Weights of a small mixture-of-experts language model, trained from scratch on English Wikipedia.
Size: 8 layers, width 256, vocabulary 2048, 10.7M parameters.
Experts: 16 experts in each of 8 layers, 128 GELU neurons an expert, 4 picks a token, a sigmoid router, a shared expert of 128 neurons.
Training: 600M tokens, 7353 steps.
Below are experts of layer 5 (counted from 0) of a mixture-of-experts language model. Rows are named router (the router's row for the expert) and show model dimensions 0-63. Each number is 500 + 25 x the weight over its row's rms, rounded and kept within 0 to 999. Numbers have three digits each.
After each expert's rows: "gets" lists some tokens that make up at least twice as much of what it gets as of all text. This comes from a sample of Wikipedia text that the model never trained on. Tokens count by the router's weight.

# expert 12
router:506522482511477521473504548529497497499536524509492534512520471503496447479526498464533478537503538513484514541468462518514507507514533448476533518493515547506537508520487513464502504517474465
gets: " the", " of", "ed", " in", " 19", "ing"

# expert 9
router:523481493487489513495490438494493525498495536482509496469492454514526515518490522479483515462522492501516517488483521488494508511502481490477500477489516525488485517480459481453541531513448545
gets: " in", " a", " and", "'", "li", " on"

# expert 4
router:503502453544488501472487514541503488510492493476484484500472497501529484460472475443468489494535491521507506496502551518461477500509494472517494553499533480468479461495502544509540505498528470
gets: " the", "e", "re", " of", " re", "le"

# expert 0
router:506515492483477491548511469496504484537481524478512484491517458515541455468500524498487489466523492493572507482498501517501521511504499447528467472569513501509490509489512540508506493514534482
gets: "\n", " the", " a", " (", " S", " C"

# expert 15
router:477516540495538478515529535495459540470525488493526504518493506459502513547533509491519476456454493544530498530506478505461512468511490506511456474478482530518504462474490556523499495492410515
gets: " ", "n", " 19", "-", " was", "or"

# expert 7
router:468465514500497469510518471515527514517481531484510473468498536517523537460437515531508519507490519541556547527466487503475499541489493491476489496530539480507475500498529477501486509526510451
gets: "s", ",", " (", ")", "er", "ation"

# expert 2
router:499482496526510545522480487472466488487518510523480498482500455429466480515489483504522458497482524477508488534540481477459519455488531470541479496485495471540488497486493499515536509489495484
gets: ".", "ed", ",", "ing", " E", " and"

# expert 11
router:509536470533502466474509490530510495511484505470494520516533481444518480544446539481521485468519472486502478532531469552489484523533469504504511522512487497539503493507483455452512509480448527
gets: " ", ",", " re", " f", " Re", " be"

# expert 14
router:507497475465469511504476556483497469489505514507502497505520526483517470471488500533502528514468520454469484508514479572508493480467471515492518504506469485484501525521506466524475495489549498
gets: "\n", "-", "i", ":", "li", "ci"

# expert 1
router:468497527474483530513509516504510529495490539472482503507508519512487530476456510497472484515503539509482505502534462480523491528472499507479556489557479485519521549515510500506470490503506528
gets: "s", " S", ")", "es", " to", "S"

# expert 3
router:477496500504490474478487458481531497488540463481499515491518508532430521521552472531485520532509484480499488447486476497528479498481483573527484524496551517463523460527466500521473502509506512
gets: " |", " in", "-", "|", " to", " of"

# expert 13
router:474528516505552466495539475517513482502477480520508497515512490490470523500521467506518519484532493492501522522488517482525528511502518483424496496483459511540521505524525472495504476500526483
gets: " |", "th", "p", "ur", " f", " p"

# expert 10
router:523498532502526512463470485483508502494496478511522513489465522501461535529522507545511540532509502510494511471502490470471517510556533559547499483473485531509483543542472527531506510483501504
gets: " |", ".", "-", ":", "|", "c"